Experts of a small language model: 64 experts in each of 8 layers.
Below are experts of layer 4 (counted from 0) of a mixture-of-experts language model. Rows are named router (the router's row for the expert) and show model dimensions 64-127. Each number is 500 + 40 x the weight over its row's rms, rounded and kept within 0 to 999. Numbers have three digits each.
After each expert's rows: a language model's description of what the expert responds to; "comes before" lists some tokens at least twice as common just after its tokens as in all text. This comes from a sample of Wikipedia text that the model never trained on. Tokens count by the router's weight.

# expert 2
router:587481510518547520487442500540555500498536518573485481476474506501523556498501524469497517423488519568545433462511564563497559484508563488501489538575511462485482556528447536529576521534508576
What it handles: Word-final plural or suffix pieces like -s, -es, -ers, -ions, -ities, often before commas or of, as in offensives, schemes, Hopkins.
comes before: ",", " of", " and", ".", " in", " were"

# expert 15
router:547452538581484577469435457529491543562521445538428436544491496517530484597548477460513464465520534540581474467518546571560510520488505484482524527550480498506457556541470482541508521537490533
What it handles: En dashes in year ranges, line breaks ending list items, closing parentheses before newlines, slashes, superscripts, and North/South in names: (1963–1990).
comes before: "-", "|", "1", "2", "0", "201"

# expert 37
router:545456489564508492483494440537516519559537505530460477482501507512556543571518545438536489445482530479591519449548517594591525513510528498547495569486473509497458540497458505449501577536522574
What it handles: Pipe starting a new table row after a line break, section-heading equals signs, and country names after in, as Germany, Canada.
comes before: " ", " States", "\n", " Party", " Total", " Year"

# expert 7
router:499452545518484520473475520547531539619571512540526500523547566518509518497549509489501473491470529551496504451477490575508482446495583484539511549569452535506446575553479470521564499498550585
What it handles: Spaces, minus and plus signs, percent and header words inside sports and election tables, such as Votes, Goals, Result, 2–1.
comes before: " |", "0", " |\n", "1", "2", "3"

# expert 34
router:536454551516489511427442481464525579594507535478470421498492567593576522552579500515504501489513562580537449408549508497512579483539513491516544516513509526547434518456508507489503495524510533
What it handles: Unit abbreviations after numbers, such as km, ft, kg, °N, plus accented letter bytes and short column labels in tables.
comes before: " ", ")", "^{", " (", ")\n", " mi"

# expert 63
router:493514516547538560515487496486533574551510508465510538525506525515498530570522512497522492471533551559508460472562539508556547490494539526498529531574438547494487579544478418473525543479532597
What it handles: Capital letters continuing acronyms and codes like state, country or team abbreviations: (HAW), (TRE), LDS, IL, OCG; also quote marks.
comes before: " |", ")", "C", "A", "O", "N"

# expert 17
router:548478506531474480504468535493596496503584538494435455544498538517567480534556479485504465440489579542526528465487551524499525500522518468525482533539458470527462535581470455510520492544542532
What it handles: Head nouns closing a proper or compound name, such as School, Street, program, League, Club, International in University Law School.
comes before: ",", "s", " of", " in", ".", ".\n\n"

# expert 49
router:559464507545514519439483487506469545535434484460468509542500526556484543562504497524499515479443580571570440471498510534521495496480561507520501572532446452480467581507479433508573523567518571
What it handles: Spaces and blank lines right before years, dates and numbers, as in July 2004, age 77, table cells like 18.
comes before: "201", "200", "202", "199", "198", "1"

# expert 48
router:568422501498554498474499532503556519516486512511430469519502564537563520585473456486547455452513559537520505480531533509510534511493534473512485581591442522518492520544461497459573492566477504
What it handles: Table cell bars and colons after field labels in infobox-style lists, like Genre: or Home arena:.
comes before: " ", "-", " \"", " S", " A", " M"

# expert 43
router:529433527541502486479464512520522506559509503542475479496535589531496536547543563478525517469489556536512502500523515529512533472497515442571540538485486481602450504488478431467554587496505545
What it handles: First pieces of verbs after a subject or to in plot and biography prose, such as hug, humiliate, hands, said, contributed.
comes before: "ed", "ing", "s", "es", " to", " that"

# expert 16
router:549514514568488493436469450558596533603468525495500518541517549567515493541505548475500442473517561466494461459530511537539502550455527475532550522589430499517465557513480456502519480478500517
What it handles: Line-initial dashes and line breaks in infobox-style field lists, plus field names like Born, Died, Website, Coordinates, Occupation.
comes before: ":", "-", ".S", " by", " •", " zone"

# expert 33
router:506384547556524506472502517526565614465545491484502548497508520540517542549468551484530474462458496528585513457597493547488565557516559464531476522535436499579464572566482534482521500542533531
What it handles: Prepositions after verbs or participles, mainly in, to, at, from, by, during, along: fled to Virginia, arrived to, spread across.
comes before: " the", " ", " a", " be", " his", " an"

# expert 12
router:499499518526504553481465487475559600564552494517528518553526530550559521533513460509495452492506545544522468498583552523563512515471488493513534631495480490539491540521507518509508534568526525
What it handles: Single digits and small numbers in dates, year ranges, scores and table cells, e.g. the 9 in 1999 or 4–7.
comes before: " |", "–", ",", ".", ")", ")\n"

# expert 52
router:523451534556478524456492434556559527524453485553509456552487541485554523496521446513522473422500520496522475485513535492551571469512545516540556538523433497518481507546505521457531526485568528
What it handles: Word-final suffix pieces forming abstract nouns or names, such as -ism, -ation, -ity, -y in Mutiny, -ia in Slavonia.
comes before: " of", ",", " and", " in", ".", ".\n\n"

# expert 24
router:499527520580510471498495459536511485508530428537507516509463539577516502504484456524524473475469510576541500472523487533567558532506568512479473559583446537560446557511413537520495510466521565
What it handles: Closing parentheses and brackets, plus middle pieces of common words such as prest-ig-e, intrac-ell-ular, volun-te-ers.
comes before: " |", " |\n", " is", " and", " (", " /"

# expert 58
router:580435542532543521510477521523519499563474506593493438501492507500582563499462560552587452471509451499526439472488508489547476522462550471568528516543505489558493557486505515505562517449497530
What it handles: Commas ending clauses before and, but, when, plus p-pieces inside words like multipur-p-ose, em-p-irically, and coordinate slashes.
comes before: " and", " but", " which", " the", " he", "000"

# expert 13
router:522453574515482518518512483496558533549550509516486520506529522502567512458569527493502480479453604502513476447496568558577558473517551492515536525573438485499504524552522485507521543533552524
What it handles: Table separators after header cells in competition tables, plus sport words like medal, champion, Championship, Heavyweight, bronze.
comes before: " ", " |", " medal", "(s", "s", " |\n"

# expert 1
router:534389505518572547485494501544542569547517471509505447517470571515537549520526547481572483393449503545536494480506518576487526508488498503566531496598461465502454555529439515468488495512513530
What it handles: Word-final pieces like er, ter, per, ator, ist ending names and agent nouns, plus table separators after names, as Plunger, Baxter, Emperor.
comes before: " ", " of", " and", "\n", " who", "ial"

# expert 22
router:529467517493471524479480485486602557566548474552507496550556589556557579520489521535476466463484531576533496438516545507614511473539540457554514557572495513491450495550487510480519486431581530
What it handles: Pipe separators and two-digit number pieces inside statistics tables, such as vote percentages, league points, decimals like 75.73, 8:49.51.
comes before: " ", " |", ".", "%", " |\n", "′"

# expert 36
router:529474528516475534439429452521536550524495515548490520462505534504543519536529510480516505526527508512489530464554502491500546493516529533525520589585485498587478601523536450483503560566521528
What it handles: Verb endings -ed, -ered, -ied and whole verbs like won, used, held, released, usually after was or he.
comes before: " by", " to", " the", " in", " a", " on"

# expert 26
router:561481536518469510486504518510529569585504480554545517575482554518534556523541476492472495485501567527573497464536533514588607504522539526541531499526499542552460576557512468520516521520546531
What it handles: Finite be/have forms after a subject, such as was, were, are, has, been, plus object pronouns him, them, in descriptive statements.
comes before: " a", " been", " not", " to", " in", " be"

# expert 32
router:538415536567534547442484550484624572559503477571510444483475544531524519526487477498526453499474595554520430437573527500522556499555590532539495553562410504547488546528497492473548519478546535
What it handles: Function words starting a noun phrase after verbs or nouns: a, an, of, with, for, by, and numbers or quantifiers like two, several, every.
comes before: " the", " a", " his", " years", " f", " b"

# expert 28
router:556514573472546523499480502553520542526468504548456475528450563477562529535505553509560514487491559545502455481525561542565607509570565551520510537551483520512429546506451485434530549496488571
What it handles: Row-ending pipes with line breaks in tables, plus word pieces containing k or ss, as in By-k-er, Sid-ik, iss, clud.
comes before: "|", "-", "===", "==", "|---|---|---|\n", "|---|---|---|---|\n"

# expert 3
router:530492551513458477522500509559557580502509475498420481551492518586514535529522500518558526448474534537515482527510555534482576471531569526496502557560494501565498616526510485500555475551551504
What it handles: Commas, semicolons, dashes and closing bracket/quote plus comma, especially in place names, lists and appositives: Davis, CA; Kazooie, a.
comes before: " ", " and", " which", " who", "000", " a"

# expert 46
router:554457554502510500439526527533537640522533474476435442522495547574594538555520465523541525473453565488476449515547588516512569518499558477496492564526484449540490600539472469529530488465594538
What it handles: Coordinating conjunctions and connectives after commas, chiefly and, also or, but, while, which, and slash separators in lists.
comes before: " the", " a", " was", " is", " other", " an"

# expert 18
router:603404502490535542488520509523530521541466500532512464507524493489521522562554516513542454494449537555527499466501539503482567457466547498555466548575446399550474542545480497488471533529479565
What it handles: Opening parenthesis after a title or name, usually before a year, and the preposition of after a noun, e.g. edition of.
comes before: " the", "born", "200", "M", "S", "201"

# expert 35
router:539471484554518532531495485515620574610494496575501479521503504517497543437539490522500524443501581527548531478539512535561529498541519474577490512579470532588480510498544471549543536503573572
What it handles: Markdown table rows and separators, header words like Title, Source, Votes, Candidate, and numbers inside election or chart tables.
comes before: " |", "|", ".", "–", " \"", ":"

# expert 56
router:547447604537484558507472498554519597501504478527502527625546542571495507541486476561515464460452571483512520485554512609526499503482568486522576563509457479498460565500475436482587470541484547
What it handles: Month names in dates, plus pieces starting list or credit entries in album and film lists (Directed by, B-side, times), and ro pieces.
comes before: " ", ":", "-", "\n", "duc", "duction"